{"experts_per_token": 6, "balance_loss": 0.00631, "init_std_router": 0.0296, "tie_word_embeddings": "early", "dataset": "wikipedia_en"}
Below are experts of layer 8 (counted from 0) of a mixture-of-experts language model. Rows are named router (the router's row for the expert), gate (a neuron's input weights, with its number), up (a neuron's input weights, with its number), down (a neuron's output weights, with its number) and show model dimensions 0-127. Each number is 500 + 50 x the weight over its row's rms, rounded and kept within 0 to 999. Numbers have three digits each.
Before each expert's rows: a language model's description of what the expert responds to. This comes from a sample of Wikipedia text that the model never trained on.

# expert 30
It responds to: First pieces of words after the or a table pipe, especially in species descriptions, e.g. e-ye, e-ver, bro-wn, Ed, Gre.
router:552568390547421539552512525425544507479579483475499529451551459590553458567535471496520546466583467501518424431488487512401553523478445493511530413497520565535502453434414415426498587532456586584470583519506493463514418576484489462577487625574528534508478449485464502515457466519505506455483495450503601480469537565501494486563438374578462517446485454546466531442541486553503438497552
gate0:594447524519559520599538504571507566397457521464453529464434473503502542503527461549523431583456529543482503427427442522479405518544604472505532562426461517499512442483469538497582522527586433548462440548520481503567547461646500437558497512436443567545529468453488421567446607428550457515517493461513495575417485527446385529447506539580550555466527491536496508529482508503454482507558
up0:548508484487551571503565493471434537451453513433468466492474490526539547442599515458494493520402486441551487529504484500498473499489455423543482474591493501469524465559444625540587603492502392518427515525522434452533537494539513560434512599452491477441338504475497543508420447397528503474520478506487487520420480543524429493545425575510531533533496455558428491454412434572544393522567
down0:505484525600541511547451520450524524479454552521448511496536492393474459559495519510535601469483487474473444563497489451387415493569481532532478496479547540478486455483429467529542454468461528601550503568495522476519417483594521461541572440548518504448486398446461516515571448573522400461453498347550512562538503631503449444480509483529431467514555415510429549428534440601482515457497
gate1:596472503460469529492537540427545530440443448500563595488507480468547458508445489508482504454501436532464493507487460643553533487542513491516546509492556447513569528508465524485504498548474535485523574464600420456557483421454524527490493536460421499441453525567497411488556517515510340474449579500460475517477532556560422419536461547546551407404538605449431412489527550453478507478377
up1:561461493518539438489439439585484512547499490543570523424495445518614461517503532452526455513499485520463582563497449438528507520489573522356459638596528490434438471487549579470530446514518513486501438498435488481466356575456473512489462365486597560521534507453499505509429538514493444528533462437557498571539520548536577593534517459456578523476446502536489495512518438508497594467483
down1:438508461498443499429523477535483434506548461508565434559498412531421490483461568501502491491482505483449517477499579433501391445515512524529457394524544454455518518567481550510461480526532603491569542583597547499520602498492564505411517533495476479431551515504484535467494553493417532492484459569573497460511545492491617433658444390531515536522543606559508426495514452521492549412434
gate2:618534531440462446492548537509522475497548438571554532547466471502498489544500600531475478471568385446497522506528510507436564438485441496532495403481508437557532449453471477487492440593578614412528506613545534470591510446475476538598434455548428511483535486494487401533555519521436478536492519617507536516432492492518439509507407547503525426537475563502431544485530546437573526413460
up2:537557524461526491559444556506503519386545589488551455585599516555448478518528396576559546505487569405507427492450534482474556465492549476404500477418472477512409465597493420539450490412430459506515552519538506462442584451524437485445537408524524453521492481523496506475483654493481488480507491483508445522560445541482510549507467513403510535502473452492526507633547512499613525460544
down2:521512550397503443595522444612493452634537534571445472459362483428500437504474466578526456429488534457502484530433509495549485526522510596456597383503415492545470484438525484537524458504502525469561469488545497506518488584461501457531520471600508539522484460554496526356450487471444474515536471491505484539449576553466563512503483447519521517534564428445459515473489634463477546549536
gate3:545468524562414495501503577521487504482499470411489533503478465583511507525555475544543530510561444596452468486501399544480470428501453509592498522536491534575528608519491495513506500407501496528619469547534524533558513448567513376499419491509403520461413502532413476559490546510557448557503529461497542517467586449545410416542545433579544507441464459457453547605493595454432488436460
up3:509451488520538599540476449493549517474574507506511472539524436458463608517504491523528519549443544515607554478587534483440456419411522467529497529404423547423514447428439591496542485496582402490542441629509537422585459538415482576498522522463524486581535485484537497592530498514554604478532411498518502433534510464508559510556445538459505583489577491502527398532514516457491481434476
down3:513478561408527620444490420529526547503460484545500525515489490492475503556554329519481601515526481518464587587518521515371515494417507518431452433429533534420509557570451558526526522498471522520508522449490528508510593514464413597555465490410534572561524429541403493547426512487519559525517544467455441431486502478500432469480535567498521553529525493571488530525493519480546416599526
gate4:489507523487498458503521554456577524448549450433537589478514430509599506570502459468600469522598461491495500432373507550537479450577537552564517453437520538453481538517571530554522456454574485487443539488495479534457503498488494531589474497447488563423483504531472477447604483580591493523565535472454538402380452563528398439520484422510488464542469495534487531513539513483603525402395
up4:496467484443510563502528558410545422452558535495454560495490447498614478557562558578469532458506531444460475415481336519450547531518519549579392509478445576516526573485544594559491501465452513478411497451494521485534462465411472601510467455523533479499494492483499478584459494540470463614491540453569564473530591495466498515555488489568505526468589459585587532528591505557514510492462
down4:432548583461448531579519540474565507533518490509455528469454524505503522495482454530446463499440454520604502415573441509511511530521453474542570496502547439508506574548430506388378456486519485498425517561610473619545546424458490523465521468568582488512486519502504516443539510422533494499477481586442481499453406446507474524444472574452467581624524583529570398487491453525557482571573
gate5:557577495510484562479589506480506607472549450563486521489511533466489504506582498514498493470518506508514515498528453603554560465560458508506471469561493565502469468578479529512498484466495514478596579508504414441478520479628501439500401475534491510501411586588545404504448627509510406425489564498500451470466354481560482534446495525468516429536555561458393494503494485504546533437378
up5:400419480457568540458480527459481555453439571476544534577489512465426510513458523514597521553428534582507496420510517503457546551429515497482565507596541500590607422583479561520477434437456564543476525458581515515477451595458556458566581504495503480482463484543397494502523526451527443515603496501507506476439571556494497538544418513526438465570469449467508514439443431412432523554432
down5:453452452403515429555499510597552505554467435449609433489431519515535525453403470467533475570532514523525558549459496464509480591571413538438533428555480464469524566516503524521471425450525507377518418479469513502487495448493479521487535457483521516531537531520540458484466510491490511538513576472569543477465458509429555612411499610511458475515336525527454496437383514501447415549518
gate6:573529525398514555518513561476496569456503489452544562568470464467535561459522448512553457479580465489505520436395480547549395453477567582590589484515509431519531462441486485445593483542489441544486429516497519495594500483569451505532473454422435424519554493571440474531517487520364531494482479547445557437465567543592480431489471526574505516604554449486479536555427547462514528429455
up6:497538526485573446518523448520475550498453586517511535427537530471510506562532598483542527519548410556505522526495537512517464416456563489557610550533529547492684474542523579464432507533474499605525507484408532542440591508562582470426450532509598562536421496466468528572569431496455487563473504507512500502502474480484542466407483505453543604506520426446475559427445507485480512415455
down6:482551514470539604441441504494502477505544554561520528558454386593585577515505488462491544517483487545419423354453486445573568494472482524527550563551523516435490474577435508415455504533420459508510429542547448484432524605548632496469514500551544493486561545454558446479603440524503560493518499491505440571504527526475512486473532496398610529532491587525490500538503442564500476532513
gate7:575584506546452450438542540619509513452518501482517506474498519426577512479563592520488478578617514497639509425449433535535509476576482550624506530547421535486521505562514544610483469406613492469532547404563468461555519520464512522515529496572481482398497479567550518517439470417549541450490520503557499498509519530553488533460482455418532528459495497436485394477491459494448487450544
up7:445577490460465600555549520412552538535389563508501509499558453465555497550469456398486475481479494475529436475568523546481463409521518433485482507590462476451407519570563539578514508490541478506547467602543482551492527451505500535451501479499544549503646533526517471424577463538487490524509424533560414523445546526354575544465441533454531503516508542603443487444472510501547562477413
down7:506493481539536507428498516481538472508374461484554512562516539464586570538541573483523546538542448485572514465503483419551433507499420385483526452503550475390539545562378475446479518509616472463568418584511557479462608570529477490484485509430523556498478475537557633539544500576537496535515448410566485547497445539553414481457521501458469468478549486550529476523476446538435472582532
gate8:476510509547410491429558491556544466499537487532494541568534486468642481507416556527476577552550520503569471483559489563457540413494534539552542529494479461630450558472565451488554421519522441416550519494422469480630549479515489493500459463428436481482464479549621392562439497506486509521469461519450577452524491512575447456497526469543505463472478537370423548515573559458488552522491
up8:496491554485576484546496568442538535440444502501492461530498516599559410544455411414525488469558532488466528457487443551516421513505495530432445514512518555538397381482532459662468522470441521487596528491607503516444473483453444468486474504414546490513463527469512499522495435567549529579553537598555472455506494457505463471479342489479525461574460492511559515536365499534506541496517
down8:535581474484398461400592497590472480421566568480461493530497527601569462469507490435559579489548495493486570539487573450521499513499503519466506405441484373524534541504507504523535518503501587509503508451608589611492496501508438483475484457469518511485401529536610442518463472560501453516478524601422452488463565476516482461490467517456388498497612500516535511552590477554442469561509
gate9:465430497519623557422552558520479566469461427561531519594476434472556517491464521544405556497559473492466513471443456502501597436506434598541552507606507439505561531507476423529458430577540517475555548458509480431555465515427464538489581582463484406465485460540512451417524472454484434500499587588501493478511500505524468483550425514549487492431542536416440363550511489499484440518469
up9:576500538575495382479557496507472537559456457540464510539498587537554533574575395517399541487509554451412431521564504506485531482478508540477544431455603540518431544471532540548522535395548517524479436455503545469395396415419508442466518487538505434494464577490506529519470484447469470494520478422542388558496461442532503512546528448570483519416505487429460465522496460527598484418430
down9:502471557523512492477520484506434552439584442573538533468447482540544483549500494494481487569519440428436550427525533473620503644455522493516482459533555600499488535459515539554527475449547501499525582472454566586450461578551541500434484493489555478504488561510556520529445481507588550469474432512423458492509617443585510551488604407561445398477591503481473439572476544442564509505566
gate10:585576467476430521461533480525467680456509503504485594504511458557545618483489549569512555582447472518525510552465490508500578465510453507522502503550475613521499442430560466531542506541539498499504509549463486479559539493513502452544446510499471447453475504570554422412504379526503436495477515543543589563485410527535442459492564508398538496501415553507605578547491516480394553477457
up10:573493474506541526425488443498421463486562471488526440477505502487486481525501515568424449472467567490529523630475445426517497533524513490427502494449457491420493578477446525482511474340483373476585504570421430459501471437407468506473420492502546453441544508563529488420472463466411496409502559535480465565521427508508445446481587481420508348497542533449498470533471561557516495506469
down10:550525454616464449509468577531513504519591482457447485523496499511429529505518444494475503448508606505449446475570503555550528486501544472619510499466527632549522408572479390387452464457450406541408475505477492474539490493539523543444533523505500450500515520482484500513503495515558464455449516486385582508536441581560476494534528369478502569501490402451589440462447503466446524525592
gate11:463500553500493456480593545668509532591421425496541501537376482477531538516512480483548552471560429490505483428509548538527529486581498471497589479463486514600554529464353382519465497546480513480485550497521468457509618560446492533530467512530510497529427627529507514536500457550466547517505479486433574549572465459543476500460514535551547470561450599522462398538549462514461510513482
up11:517583484538431573434499489536542508452420432548420458542547555477513493513580471526508520493477557479464477479472529466507472577560541552462584573391431463517509485440449445448464471573520452505389474529424537576414541520439445553545576499484574455571512481419544587502482471551500502551529504447470518484514451473488502581407478522543620505513477498426518520565389552432498383489483
down11:559456440537506511547463471483462525516436558555556452479452388467563455424501582455537592574479527486480430472493614471448518513516580501405507527460473517505566516494457466484458452471478549549415468527422471518520559470546481522544555546593510550489499490575482506479483466491520540476489609530548474518537375507459579453458432535629512534441605456563493521540550519442521434467627
gate12:531542556490559515534507570509471453488490478415498536499471443558546587445442532510499548519462523576431551409342505436519518549476485555539458543411467475492579462538497543416538471488529519498499484557499431495506514574449398487449553463479512552521520546577484513455408580568442386546464533451440536495500535539586543428518545496536540468446528540488381467504427563514393552559460
up12:431459491434510481412463499503510458517526446553499468531453544508507552537446516479510513498473524406464561538512535471532496407492450442452476602565552562435500526574477514505482484506551527502532542422513421466518440412483508540507550526533460530530414541481569503453481543480470585459593487492441462421398439532530565543487449475542497600574506604571455513426500534533665522493642
down12:445353515466531510477490485531498438524449526436475457523459579476520544543424450525563497489484477517505517532455448519453546433498537517560495453473440516503524567429536543489445491525538614478506584497531511581496483496449487544487500520509460582506474565486493533407572486496397615506504393552446441405493524450640556452371484562506555478544467470535479464489524502454617584444548
gate13:502451500498533440414551553541475499565600486533461533532493452510531532490472484550530519514595443500466490482420385472494562477638465476458441472518463552591501508470442466525445470489538592484476501485537394498435543533576476469489409482584410447467459504517550379428487511523424493492555468607473495422455479502543509477498503505502549484478456519581475513547602515401409583465566
up13:531474481519512556455578552513603483511414531423436517514488505520494569490466532520491527590380520388524486511392496310486535530505540503510489419437442554544492526494472526479503506451413519519580603595498529475473495576457519516500456499485427405473547436504583555429478533520437511481481539548478552493481593492436561447518476551473423538435541492462473447464447457446439512500478
down13:437606473586391515467498524465494581530481512373453593430470520510507553464563464430480456419468516584426509590578409515482516497587529559543491522563444598444473533532496512433467478474467501564400421457390542401494516533522530471539493513597441461531545443506481498465534454495480565565442515455511521482482552612563501494468546462473485534540457476469509427458466507479503475477539
gate14:618472507550504399480557576529450412413555429492459514533495521550514569579541434546464489549537531602530523547515446476557555500532541497478566498481495498460608496538435454483500452576511508511423495515456456517432554563548486458486415537499398502472499610488415482428471444507492394497458494504609529562488552478504451511458514523553554606512555576518460513430529554415484427486473
up14:481472505492461541559548481492572443703465461464501497539520598468582399440560463426527456557491475504425488519496608443491430519497458484533545504422474477438499562463546529480472503535597488474542490550445560509537379463432422493438503466462538513467503465473556511533463528514469545575459547472466522585577494516461551553521465542488523519418571485491428491537501581555519488626525
down14:461501533466372522496480522589457452539456537412423475527547521465489544520518442459547516463460577524477509487543510570537546505544505443469520579447433504471494581556490488460448468535483537389562538490432459503554427447516482404529576518468526425436478421548449494431424533587560404565480448423542461501521495457578544512504429524588607432475464532533511407474500463481450594466469
gate15:571367492544491448494573535470458589452523564502553518488412465509559510519472484544543523472612489570487605401567502508530487464526534506582445471443451454445549504503506379528494403537612542478449500498476462458505441522525421606518555521417480511516548497486490484438523517577477454527501406512577483485459620521496442530615491513489491540454561510521472556564469518462479448439459
up15:488397580506416493489407471409462424451455441495480472423577558537535407523536502491534561538449485494516444493494481475483421623468543512436572461484557473516516582508514526544555482447526509525485419471430505561496524452571504455483494378506483485541622478508545439520482497450441529541540506524546465569458430443544506397493560480517582498568558510507517490584444465435628458506457
down15:502438620433453445542600541531515567501544539548575495513547589623559570484390471556498572485472510501502482506446463502463547548519506511447543473599448480493510549464584504454487469577445586508514486470467563528431537492491498570551466446562485472482538457549552600458503420532459507505468531470554574518538458402516459543524532518566500408428489440579413529534511401476434493516554
gate16:560547568532458495459603534500533500537494533518510562508443543495572484474515571556495572529482494370543520528507519410436534426498514407548579427468475477540530509459456543485530503529603498441477521539570438474526473400504455508544544543520567473475541462537468493401519550485421450554566563512496566539490501525628440555535521535442506652471527518530419484593521511497425455565578
up16:489423519509490520538488452506509521473399570399554557472556498544406490548459444522579628527506431603512473547467470468444618570480539453549500517487498517491522455549599479534555423521530571509504476487513538542539501543551489478567475506419497433492514445455443467495577458600510483505454562490536547506516407500510497596548652494482522478445471440434629517472478447531463474544527
down16:510549499457491491536536518476545516536573489525482464385521541548524464508523476485465534487503506533481389543471472450539567505530487472613506543454526414552462517569414561478545456457443424586563457522618445506458623442483568564519497454492410438543475550535486506504569470365471493457457467520455544495460463607498462529476502465459525471536423490486473500602408531460379432476559
gate17:530556523501551566457593588526482475442458530600455612540495490470486472477519512498512569437542541520465521434509537485543553470522466471509581409497471564526499445489604498451456580577554544530491550574566440420510542497607461522432547507452500559487459508551457505542530461527439531513499530425523478490475628441565572518526462495447498544612523430498390522489496444448466561461382
up17:489474520486467507422536567528503482415540592553483463530391499538551418446476626512465546496514549413457462465530495482475497518422449483391467450501512435561508511554490437408505533398475539489497531516450520500459530388416471427533502504525482510549571462561475474496572508527481521514526420431539475524571553371488503431495515488512512450557599487482393441448485452399422447548493
down17:454594495487569418529547529460427488481401525500531565614477483568551500540523433546486555479447535526437540521463536522452493532535479497465468624503500496448555497434458558477442455459496490568476498536461566540428525501472459483514555494484597445525512437658511501614392488433474441478557532515533420509603569529483470510530587445440480424520537476469519520581481446488449553517429
gate18:538411493480449465421529523551517570541408463492450516518527525509606629505535515514527476364487517543482454524504468564491463467549498500581503529518485539448592522468439495470475430522551426578479461534496434502499443585505457511522475507563410476528491639537443436543419574487512522532473534472578519532473388548550506513480422621574492494460450460485494593549533505471542453427535
up18:532485511440411618526557521475565513560487482563555466536487483375475420479454525527475480522469493508481506496444494519361386531587484531502493532514448406478477527462489511457517499469476462501464498488626487476444469543449547618505454559446439509481588422443458487511532484443500430518581451475569527454556515547426550501478551474535473444425411545469433495557569460460442468387495
down18:514509489577497519543602549486441589486517549553509514443473431470447490461530582492548397515457561476505445559479562510520586442526428479458527497603486518448489447494539401554459506593444564387529575479408556511507585577523571641490479553459500508496532508465543493473491506481488510463473536496444503522481461420510485615519390565479560477500476425499498473518411523425542534468565
gate19:600501525527475459481530572560429536570570393528456502608514456544485451575571442526486549567616534491486480484486436641515539471568445562576614467523470542482434479565507473500489426403508524477490504536557421528422519575530513522567529485481524471509394625622485474525477496470522458542516511503530487538485573510537508545520478488505493491396450502503423518541512529466505451461469
up19:448491504444584452489453467509545607550567502487488482463545425513504502472517518600482421489516515453535488495474507510468416632436522464377530475518523508492556531440500523495475461496483467496503489545413485478546511584604502456506465485538464492473546355602500461458409542555375494550510453448485475418522434475462442492433569513381491532569447424441516498478539529483413524428492
down19:467447461380412544535510585534540465477531458533425513459583483613482512403464487541474631466552478448452431464465504547496559498443477504484504510481482502514547547564487543520480458472473583528489414586627528545503554518580514465465545488528489482460610540547513633508501487442497515522541471402569520522565521481503425524522536465529475535494500535575407539551562426490515484440590
gate20:623565526498485455478628552493462481500594459440500507478537479577576542481451515482499557607542535564500502443506387479486512553515508550506595482534465519486580575513503436529440541578577466460475403516475518463437492459566477411511465428458460463567542536547504530475380610468473475510544510511537511548487473431542491493510530503509487604492514542474384600511563509453425531489536
up20:361500475549466524547553456553521591504509511421529558576475582593524454442375544545533555494478506449439521491508513528481525434493536502508560493557502514460436417601528438493491488520423541512437440499530538470583436571512438520529556522434454393533481515496547486511495459504555502518468518501528561505539495508432501402577579443566494534473562562573420542486610555463544572510576
down20:466524513461600531548410448509439442446565446397530511444606513474475457546469519498495530517373493555516392476524444507516410515497519471473465490473529494591478418519460502538405554410421453547478470565427594552564479424474400518442500528520484485427498492480430454559510551581460471468532512537430456560454466423497506521536460437431483444429499466510492534596502543531418524492494
gate21:499468480547496515460539574492526561504511466522492565507509484511591537496501447478452492430501554576504557476522474521488582427527452542515544550552491499484576392525485491537539507434516558560539548486641583504569482542551345560445405462570479378454437458540447418578504520497469504506512565532473542522442496533484534568443470494429550469549388586504476505528453561521400568516502
up21:518576481497461581535488582486561545414445431448465527463519536558488518521497558460494497471548408543425610555502438539512552601478535559441479486497453527554405434520512459430432480441448412551532529511643539526488514564516479518434483418481544533447466473547485448470525495631452493442528507440451534517531441574467462470546585556551479423508480425475525485497566411474463528472433
down21:473509491582443544435454410473581533474505566491438477529548419572483487464490458603586530514516431543490546507530498450451423537422566523534456471467544501516468469518504370521482496550567469497466468472509454527530456499540578474517478558551633476496569418529506471327507600478496515514460476508548415435462457529511486449509585551427487558545538541444537470376458521485508537484522
gate22:570517543448524516476498537526448528515416500503474480465518467488559515497404523469575520506479516409549602516520430421487607515611546471584600526597493592541457504542372579498541458469534418527520487495526441591518472475493521518468493551539527465452576483558472489447519508411429527530532575607526508507475421527499474534435483471410487519553468547469491372450484497522507407518443
up22:422512477526518508461475605522531504605551510521462512425482474498481520534457520542542539481483629591499492566603520450564463550499447530541451445420525521548511469604476463548437605533497492496532511504564396525506633500468539465582496494547455560388421501537582525601451510612424443471462467551487472422484375549539494543472459490521476494544447525479484525510476494503471508519504
down22:547511445528499462485496514518417561578419524431368568525460462515568504546445421496336414432484465566533565518496341484501491512477516580537482554496553523488450535447502473465512483504460441536427553488519520477483528436482530598557427513535434498467475514486414485555494533490446518507492454482477478476508602534466461539575482486499432486549391492518509540504463420486563371503541
gate23:542472526509500469455531501450462544514440537504425536543494445551543434457498585419561543537501524464519521439538499579452567482607510431486519544661463481473540470429391514477609459463482508540576463466557476478511494460521420492540416452476465509392462478485487478458428545570539510565452550537454496388500491441513478483523421561405580449551481417472425534486464509479464564424497
up23:459484585497549531547470498461512423456567461511454453423484579441461504541612506521448482435503555538521592507500489512458432477455527451492414526478450431496503430502525557474542605468583452499590526432589475555483436444513539486486529501467499547503599531460561511408575534384570451504536554536533529561434523636562467491479530503511530549503542467483573480445490529463475369557514
down23:573525500402660485522525623606535544494499455530456511531548521534489510493422535511541511491504553538446490459461536584432538502486454461539435464601466464550454469551472500557524393434546574446529576475576526621473567414491493508505546466427484475409462543533533464477422418428447486474527557438527512505570446506475508513454427525445463509519475529507459409516471467551526454508437
gate24:538461511486415411520548570451529532491491427479499542548470526565607552561505395493551512470498551551536491551531414513459539489504569456545549530520453559467515503502460550465517528534504508493467580535574460504515485505533499448449539533493496500399396474627394418419534470451525442509547517492620584497440490558500561514476457436524521562572451413485488397494419524375496512462519
up24:484351531506488587538567430514499420631452592474423519542537499410587549425488486550494505565433500538522502530545444466505550524513455493516518561466470510530454444452526579439460480585441508523471496392480504493494532517517495477542597509400476495509488558532494511597513451469509492507484490598478538570595435519518485581477518525490461547626518471465525503429390472560493495540429
down24:461452501517454497458586627535476511516524536502389492463449476515398494480440502537511391487517442508446494489485485437526481466498482483451509494586449558502529556473588538591434540565432631512471536465485518437487531516511544482539562370484455550557495555484590478500450471516490481542504470586555552453520414532440499439520532486528457354579434543516458486550583538477475592488457
gate25:522553551577489497516535549590512543449563509537540546586490535480533552571520479510529534421629505655458541423384504535443574484521531526520489506582538511501500478438467503489575490514488618450531529452523590497578494571508470479558537568496482460537584444517517553482469585521552438480493481492436491456406551498502455507541407512454552567551592578441495518576551513522444540514516
up25:538462504573576523497527510392463539526558518447475511437511540559523456428499365478487566482528489411477437466551600472536512452481467480546385595603475464487447414510428482508483548534560471519526418523538524474519651442516512443503385502497433547477476542431537525519513529478545508476498515558490488479482408469414495450445517431452533523559542487476505542454618545450428534533502
down25:510554441530584559536466499496546512402461477457453481522412526534577376483484516497433502467488456450488466496497472441431452425469445479456477499578540501518487493525457545493480491648506508591412501434509572548430452458519554431489460495561462539556492504545586466504412464514527531501506427476444523428465474404418492501384481578467538540466524360493497462594546544436456478485465
gate26:480464503514571483378569605458610462515445490512538581540447552476540508471538535533465572457425443557536603469582483470456546478445524490475530429550494495476566489399419486570449474470490495443599521533479440456625494507550516437530479528523437469573466460504524486535483535480481480479447588551525482448395519560494488531515538490523588534549489570484405487526546498570506542606578
up26:418628531444511511470488500469467553556566451516559477450441506580452415557489493511533451497520505452468479549434433532479584528475523431414419602500599388506415482508465427534503480492506562435510549556435471493496626486449419528487597506436472506559525497409413482561513516467522517490495550542514527562434542476543437492495459540545550512519416525422456530571506505472481598494463
down26:502426514481583430488477431587439446467527503486488462442566471481489467478530451538479384570478485482475467520518458482587498465536463517570491476426434410466475509538414439638448454485513560426425531579484530535464492506482545597477552443480463381475471553524499546547502456550473425480525469501448480533472479443414353503459516530532533465517469477468492550610395531531433553521538
gate27:446536497562486507509564505614523469407413454442440596556454481461589602497519523457439619473548445489461519512494494492505410506511537502498560385437473518560489532481515573447466411543490509495529440569536486532593489520599500455491494556447466551464478547494504492481475450401430469532542527473521527509447567537538513470590543495486521522458615482545459513538500606470406602470464
up27:531505475540466440547503557518574559548496536540534527420578446489639634531618508593495481529577495539547492469509548592604518487483536484529563473582463538500515458459443540496570430494446464535595550520411569510472495527462457445569500455524486508462434562515494519506394537518536503532480566470445430473525558514528529434575529498463599506542490556455434444459475450494489606509518
down27:529496520512385509553498577529428532579492419446459410433546543494543509510443523522467444510394519437525536566482496521509431377484475391476557485487430460488443521448452477477484530506437424434509526434508471467484438507459474532605478460513522500485537421453452459555531419537516446511487414491564404583508586528506503451535529600510553533504471558357569553438528468506474456470506
gate28:426506498468524472502472551556505439518494467410537547508523415467517500447441415512530479459467497568520544373579576561533502434568616426520588511427505575496649418493475482448479451506560408526558549555587474547486559524533484567474491469454499532429466560495537540480469460447523428547541558506579506527430516472521492534431520502573480561542439464517555490514508367504469515462482
up28:486448560490570606541587573517507570478502521547428455567441552448481511512424523478506548511458493614520499541410432483480448510519546566520426516491569532391430441508481545604515519500529502454517454476472557370466561411600484452481588540434495531511490524438508552475579439452474607482512445482466416458532526510480573433478428511496521459451496479494558444462542504498551532413503
down28:544540373414500504524419561572465502536453453444479452502474437492521472510426440487498477373557399424596474491491468496561519446562414407486481444470422495459492381533439522425543487473560529489493549429487403529453582412492536591505495530480424534428494504511497558454440482544493458490526508416535548545473448457482446496491460551493539496523504486506472480538584573481533605551488
gate29:513502576493456490429637489513522488522597402531483524429449519537495472559492528477440605494581474563524484465512515549558547535534439522432583468463578570608556563511508451502538446484555562473498549580580557465587495507483415471579416473456451478417470463508420373546508610477488477502471455539474529498436522463527470531506431467457547505436553524428463480497495559533475548467498
up29:582494545503471447450431480406427502530464466458504534477500445461439577490462536578449411484500530452534517543498487521512514468438586535518433538528432557491503395520455517559550453454538456507409538594542501429414454419594408424508462457479446501474489485461475487578488507597471506451427488539492447558592513462486464419521583498525603525456498518604459429544546583456451490465529
down29:543383480582390559448474530541392538430503489491457468513511375432543470512507408459424518549516463483582487480575482474594406521465483499502508511533549507432542484481435427588521533442440460458559451588487536441485528530543495493491534500491430427590497431505518453452443499388424575408557517470441567500453417493554458476474529509471478478542486479506449468580443503478533532465483
gate30:502502545423592491487575537454519553528575451448547570503529500625512459578521536560608521502522434439431521459497477515541543434488495533482512466432518527433542448412456505477511498423483551463528543403448467535505556554592434450468472423533390493535457592507519492512544539448447463526552559594538472538406501539534492445440357513485496472503492521461386514532459552503524559508458
up30:439475519538437438512532488462543572542428431474504492553468460458543502463461397570486439418569521441444445486543479469504470600482465529530557527625579395494567431563475495516534519459519452522543523576514539402526514403564556488509528474473450515503489501544396578403555494464563572503418481437507525439462549457439507546476537481448466541530539479510510467510397447519500625448508
down30:471435502516517485473476563486528489472536372485544515418413594475443608454501511470489476471563591497454521519473493484542502554519529455552519497501571452606560569529502423504443396498552495561482553498486579467553514584532397477581469535357467431495553487545433398535493523465569512486527456482522483491519571435518526489438521499396599466497510490456529550507527475451443544467601
gate31:504469545464429465486561554486481509364443560494538568538482433542505518513371566549480517534422450550532577471425471398558502371513474526474551492468547608555527543448484470517573539518558557455569507534522512466507516538483474484533524453463475508514513500475472454543508509501388426531545544521518579556377486533502470421570441481528474502494520575558431486588546550512465607573464
up31:463481512485483519506454531460450475563528493570563514576488542442511485508479574435403447499457434404558458540570523355413528462423506449489551529451503503562533556497391523438534444486545527526526449612479479500562493474474440501484526489458516535389466451462534542464476505412402445476514438509439454508595501576507532566436397496548491577514428533464534394470484505536483546537566
down31:528477485551490483484403486458484526500549508557556450518497446492531489542491591488438525516563431500552488454483539404452407484459567518453478491438616480509506560514406528500525534528544502424367433533489456607441447648451452529477582482491447504408566431528412503472547442536469492515497453479465473541518441507556437477455493452524486441526507501520600476491531520600472517366475